From a checkpoint of a small mixture-of-experts model trained on Wikipedia.
Size: 10 layers, 10.7M parameters.
Training: a variant of Muon for the experts, 9649 steps.
Below are experts of layer 3 (counted from 0) of a mixture-of-experts language model. Rows are named down (a neuron's output weights, with its number) and show model dimensions 96-191. Each number is 128 + 32 x the weight over its row's rms, rounded and kept within 0 to 255. Numbers have three digits each.
Before each expert's rows: "comes before" lists some tokens at least twice as common just after its tokens as in all text. This comes from a sample of Wikipedia text that the model never trained on. Tokens count by the router's weight.

# expert 1
comes before: "0", "-", "9", "|", "2", "8"
down53:187156119142066117104165158072175145100156134157165128107165099157108116163104082084071159157144115146127129093116123138111130146144080134150140180129118077159192080114125158118148141164193164171090140158101135123073100130155155170115133153140143107127131124182167085084136153113167120075
down54:108137113131119096146108150138145146133135086095143069128109127120132167121097180165132168165147173149132072146124103170134125143184164150143113096145052148153117080146127149132141130144080142133085118139121197121198081125134111173047125126197182188044155173124124135044062158141092073129
down55:162109119122104073088118164165138158122088128162126156121083138086099135092087145086133061173068109102177084083126126176138165179157099148106152072109079118165114157061155099194120121083152151123124084096165101128134069116136174105151125139080196140097171101145129042074175145109125069155
down56:098131170171127118121122078106188071115192119136146101113144144124115153119136125200110087087126100112045177079131091100099095126141139170160167174184096199094137093127119098139166140120073129112134120125129132132190104044126133116174121147145126108117106129114129135127078118197078129124
down57:150145109115087133122102117132087107122112122141135120145140116165076147090090111103141090165072134100132150139115128074121159167143028150098144137138119120096202090162097163151166155127118135154108045140141062075085173118097138109149112144090138137122120092083130058081171160126170117114
down58:105091113147083137151077131146112125135106103083139097136120130157078118133093123209123072094137093095110116094124108159110145100154129161124107120100139131164160060170091121113118108132123183099214134129131167152140125150171077049104131135090144184128153089156132146120127118088160148086
down59:110127138132115126216062119135171098145128146148144122127116056147154142074134127083112144142085153123206123070112151119176096129163144090130135138154171116089109168126160146123143180077118114135199139108176107200135142154179098135125154145136152106112132125147113106131105155186087130173
down60:164166126201143165145132161130127220123117090147121083120173168151133110151122050156099121152039142104120148173128139162139169124117167121129125105189097157146132080113105113179153113108083146158094164164182092130099118140144128154068074118086147184157100130130111175128121142193156128078
down61:089133142136128104137154198192107093126121172137149122111114083090120160073090106109141127141146126198125123187145109141094112141102135158136141042107169080138148082108143041110133086056140174059094152130121075089129114105128061104189129155158130084172091084136145138118100147132215085126
down62:135118173079086101096120095165156097103143131120107099124144161134125093121123081106102096112147152153167063124116121125162161160138180127140124181155089117082194149152097134116155163144147030164138105116051192114121154094109191156149163127109085153130095229122132155141157082133068113134
down63:135118117128123127088092135143124129179065159113135153190077128051122113130102114114147155090088065108175076160154096092149081131127140134158123170079117138110150125083044108147077107122113163101164190143164071118057118141140115099149132135098164155112146147139146138174165101083092106140
down64:171066155071122134124125100071110119138104130134099100104135160101141108187067072090137214126078156169123147154111108112161139131110156152183114132073126174141168185155134086124115171159125098179120127107089143081142213095089138151120117134104126106116109093131115119111173097085137192172
down65:139124167152160141080157176127142123092067069136111084119151111176155132118136118120103105131095058083175088121155052122147136182125118100091113143141171162124059136139143130151138120175076142094036127113163142157106150177164106166184148139144185146151184124057066103156091160076153147146
down66:092169109126125112126110108101157067100098168095191098131167129136131076159122145095137107095090150107175139145120160116146099122134140164149156156104134173097154161088164120172101085182120169119171171065080137191099108139077095145200162133115176150053122089114068085131098134065119161113
down67:143162150143144098137146067145127110100122146160139053138047197103155118145101103077111157121131071100109110083124076193077066137167142123099101164117161114168089140090083135107098139143134146076137132070106166104176149186101102167184143125145124162138192142152151113114076109151035092129
down68:131139106137117134157109136132118093101109153119115154139155160104165109129121190113111138112146119087108133189088118141152138163159119113125152143062055149140154065187130126139082141144154140113117090069154097094108045100098193143123176145160123098163105126112109143146134150141152101173
down69:117160121109144150149119158107084116119130098069143156082171121107164143121107112117130073094178137094119143138184051157095101154155137085089112099125092100174123212183159104162143155169165149087125166116136156152173149087103145118110095132128163114217158172178115134150125190113104096174
down70:134133092088140106144141092109112128104103095150112106142123143091120105169091104164110165123114108156167164132112139096157160076160136199104127071179129141116181167175135131079120134130138146088098102152133183097140087138166107119148103103144131114114116086157116145208098173105108156116
down71:111109118112091098082159183138132144169144122135109113142103086139121094150118130147140081119125069163099143138122137131211108162129169089112131157136086141148142144173129149156119154105074191134132157124117163153088171165119155195153101151116090087119129198166085102119119140140122095144
down72:100126156147139096139120151094158059109111155153147138083180119120136115125128095092110143168159161119097149156095103148162154093149101176159116087208139193159145160103090073073178116172147167112100099092113116159153167100151124138176074140106121114068105108125174056125067141118181120143
down73:156087100123167094131120149168158091135138155144067167120151121121098062137111100130133115118148102106170117070125112140164104171198122134112113116147137090177096177074164125088150129144088078129087115162105166083093149122096131149165114115134136196065135099132148147171112121173044086187

# expert 2
comes before: " ", " the", " a", " \"", " his", " an"
down53:141113148090113146131138159171073125149088062117133139099111090180162093091153139120103091119063113100107154088145085129112172119141096167145096107146106111144074112091106084059202099081119169158122104155149117120224159141028153150141113095163148125153145153148143084113176106117200134183
down54:145122082136146092141161134135115121211140156103144120171154081172144115142084136149122101170085135120191090155137124088118127101088154121116070115114169139123160100156090154116080169181126148150161130169092158107092113176099123114123173088152114154156109099133094102189159107188111127129
down55:153101093118106168106086099140063134107074159071102158148094093181136163109126095070144149153139135112094151162089099100163149125111123117104102131092127159078179128114130158074121039095130102153077124087119124168149165179142121110077122107089097105120144145127181122139140146115134058126
down56:172127123114088163169155144075104119175151153099170129115113153138151142120145099188100100166130092103068198140072072165132127148143163107187094184161103145114098154168123164128122109128089139151166135139065156145125157071084145147119130089142131159176087123118138092185182162162136079107
down57:094154169201115154132105120136123156113141138132183125103121148100097111206126113171148158070108055100112166125136080155123147175160135133184191120164101114175135079146157130164181156146129098122161087116071150113130134153194145168119134170100105172128113120154144078148165132095085161167
down58:117166170081074132189126115104099155155131117111123137138160067106111161119137147200139116149131129151090115078125095159076067112134088142092184152153092169125128053147137141088162118087153096125115110138154212134094127090106133154140145142174122119126147098080150088174159109142129104090
down59:158069122137071129124166102085158119090097095137127175041097176131163163101138175035101114135159175111161106128079128134116172119147166109153109112139123104133166112157109158093179140165132162137047140164129102094124185183096138036163163102131114130153174145099186146108098165147110125086
down60:096144076141118134102148186087165164168153200208115161157170122098088118099110105055079146196112124101131130172147149093191109131079163162126145144114158153183093161124125125111125094094114122150155137162132130130147095107150136158150069123130144147172120157069134151179102121156155107080
down61:190154196144166103119107097116095170099165122138125124147122149177062121186162133158107051119100107174169128151113147116133117184147121143148128153143102094077159170148105103143134101154151118164131157115157177173176159132132152151084123134113110151154093121124174109080108156137127127212
down62:098071087158098165173164182130191150186155140110135098171133132158118162108133096165176083145092100129097177092130158079070117102121116089105090088154135109119166145204104080152104140186120157083135165154116133081119142071150185114131092137163081115166133097133135151131106154213146164115
down63:147115182136096161129193131103097188150162178082115155108103066125098137104154102095136139176094049170066116120162103101144177098100125152161111135091140122118175172141130196149055127080170093139107107120137117119132151149162138137097105141144165124151169135135087084053079159155142133121
down64:125082087068133141121130054138113124111112121152089077094116171118131117162168152105184080120167124117159091143162078186161152117086163188128111145117140151169124099119094142201084121134144094111119074151147085052144135076120144158125142166133127157106119116134165136132110150101134147166
down65:111125082164157115173127148177155165138136156118112097081082155095137136161101103190091120129133081121050119169158135103107155151203126162126126117176166190185133097140135146149150099123052092187153164123084123095143167078088142165113091150109065146114105126113152110142163182083130113149
down66:154148139126117118186169102168099185142124133166096132180068144170074119099125109142133131115102085165125113130114164115128145137119076040128077140153130102164092092122127109112116091148101089064101120131088122137072122169112093153142131102109051117118091118129234094093093163097149122097
down67:105121109157142132114121103119146150133149116150081051107157125130092125115129086170141140121135169122138136150131054106132089111121099145080018154169131151068155195115120127117175172130176145164119147148111100137142136161180147131135087187135061121130101147114085182224079115143117095154
down68:163076153132115183173145120071055150103063142098107124114086107107172088138114117123119068050190098128128167147098147159115130148094150104123171095153172161110138066123160137136172083109136161152130133096119205092104098152094155159159183136057106153103133076128136133174105125117151131156
down69:075150072117141165129188127135158142156110138110142120115108105142146082126103106123130062139153162154139132101176111091120142137161185124145069100130075103126114201146122087108133158081108192127113116135146106146130150179082098108125096086131141168124106082107185186104130143150095113155
down70:151054112115142090143142113133074184115087138103150145124140102055142160151110100106194112120117180149084190102133155130089116167135125112111120114129106145126109111152118134130188116149149116082112157112077146159074136151149132073090129158126122142116147112142166174149139123102168142107
down71:153138142109136106097139119096126161105114172116105143127072171163095104104140127105135138109129097130156125100142172100156107140047126102181101158121102152115118129160110146125148167130142119102160098143105122179136165139105062107116165150108154087180142184115115170105160134147098128114
down72:150128119101096112122169144122145092110208130155185130145121096117115149175126168094126140140079146117175145161068207058115205124131098137108118141111080107142144133132093111143103117159116188093137122156087084168129133109132151100115173092167202119101158168199129129035129144101112143134
down73:161088162093144099137124103138146160114144133099132136119067131120140139126164089096117173109143082106134164189145120159143182148104105108114150152180128109130157138199193187125130111124104142112125100116087121155137159053147154151183112115130161160105180130114164127099134180141126142148

# expert 0
comes before: ",", " of", "\n", " and", ":", ".\n\n"
down53:101139146109102109145138171110156193147100093142105111129176170158138080160175167124110124104116085118117137099176102109131105058125191129099163118161168119153111114162075184147149133057151173147159145085153110213176150099173113160137137079090115136135179153175099121162118124150153079098
down54:139091139119103182102100164145123098175128171149131154061149142102114090128166118135146132209111128150052091056103214165125148132116093109124057109148084077134137137119147143164114125212132136187118109131134127123142086133089161115140105118138140104135159190122124171123139118132101096143
down55:064116111106146111186116159140107130150106167050094112121109123154155121116139086132159174180131104134098085080094111076104091116148160102143111150122128137124149131091101092071129125066182097182098123112110106106144142127113154148112083067141041121108116106096158129137080118157130133147
down56:156149084127130136052131082172123132109138105164138116119116167100167091140122119127137154103116160119140078123177115127106068125105125174121122107089125112144165163130045134182113146100122131144137096179160111209153144143135106116143091121119085165107121105146161169182104151093125138125
down57:142170107094127134162095135110116144102126130078171096120152107117136194132149111099093147111094113093161149214178162168138135115146110150119100128103167137150183142211117161138110101166102134118093123175070128087060149196182112125102151048160156132069093109183166122155141090073114148103
down58:120099070142105166076110158098110167112125191116173127188105114142139070129117137086125099114104103128145124071167133122149106075099098083173067107121161127114078077135107111096093119158100154205161132145132182093139113098055145084138129169145154108154058131153162157108173144155073125095
down59:162139180132146105127112136161142055127110097139151147092114135095142097080111058095107170125116120112148108183088143093090185178168117154094179129136134127106154130122079091159147131136142107064136165146135139117119148123110115139174118123158095065108087169126092089131123100128169140111
down60:117113106113120087123152145117123142151118077138124133091100152130136130138152140143143116173072116137140106122133122149098156087094117102152083088139077171110140152103121098139152178179155076080124122129162151105123123167129142156092099157117116149096099114130137113138117147159108147109
down61:168139102120135145123144136081140113147111077115125156147115149145163139127156110165106098132155142115092171146151104166136159131086135115171110115090119197158181133201115118118143187146107113208099117087081127131111139142167064105118141138108066157114133107140140123079139072145112237117
down62:117155106152143147082096105140145171160161137190138054130125084125175076138129109187127118110101084108217192111170073101154104097104128095174134134137142140070116126125130084134158163122115107174188110148141123114159139121109162145137093127149105123177152071100094182142181140144131095100
down63:137172099095120123122122202184147109128174106151140129123184124137115112123129108174156195181111174150127072109148113091115143163143089147120114108136172120196091130062202153048165160128104145164117128150117109094088152076132134129155079132161167076105159179127082118073132143127112093074
down64:144137144131146142137123124165136115123137169143154070160087164106108128159115088071112132077155104133103178127163129165184171105168175146178088146103198120129097146117140140066084196136161107119091134149130116159080127114178125121115134085134093089241090144110090129154147099112115163131
down65:081161155175109188120124103186095116139091116103165126149076148149133085137179117158142045145154149146122132062056132111130097106186143150076125074106117136141079092167166182170112124077068076102081181127117176171110072125069121119107182123136108168104118123097132167173089062116108096187
down66:193178164160214080113156114130086125155148152121109153127135162145087170147147084069206140135144131122058137124134175102089133094082137113122112194135114134111188146134058073199132090101138112083084117177055155122175127166092147067164160069159117119128137105135120134177178171140122127126
down67:136110082166079139071135075077175109072100113121112141181186121112106123114216108113072147165121191127146150105132137154153143144132126101102102106143124187109083074215117088119105117127105125117114130077123172146132121076152135158162091086168128116159123146144153093168091076154132141125
down68:161172114091089095128109088075096122147112108177122101112143081135211134160104069170108093118127145121119163161076155099091114127194188115165120128135125093092091188121123095089144106047135174147136076124104142146175092099086073156216157145116098111125089117169118139137155130158113127128
down69:134168105082140160086141123096111217243124142138175159154126171140154146152130072102080106150093101112155104137178173169111150057112108164101160134101122143127092090139130079147134054123099114121125146104101096167217083110199143117099124125081152152083136150143109149157122095130141135146
down70:121175076100137107175094133099080177143168059139111135160169138156090103161141154138146116190095169134052140116124135126152162140166118101096127106154072079118130072139172135175093126116132118083130113155129122102147155119082122076062126187149168158100143149198082114120156179093097153180
down71:128083135089158102200125120196159159041107114117073102123157072136132141136033111126118172086071121105106132076114220137149115133068097075148062109162124109132166124098182095083106132141130098128077117111125115125132103121132110120131149141176087104159138097132127139166142109067114130133
down72:146135083125075124083087154158125155159145121193137155130065070142154075121183143170162119150089167107168067130107114116091106139087191128116113126086175088155125148179095155110143127125160087122129094201091130072144130137122146099090091147136136117160205159132134157084156159158135133155
down73:117133120177111094150130094089133049104170115132125131154147180126112074131139152148106123158108131097192129136145124150123129095173145125136109091065073128127100145061114126125071173113122141131152147151148151141126084154108158112141058142141100193143135167084065093088154130121106175107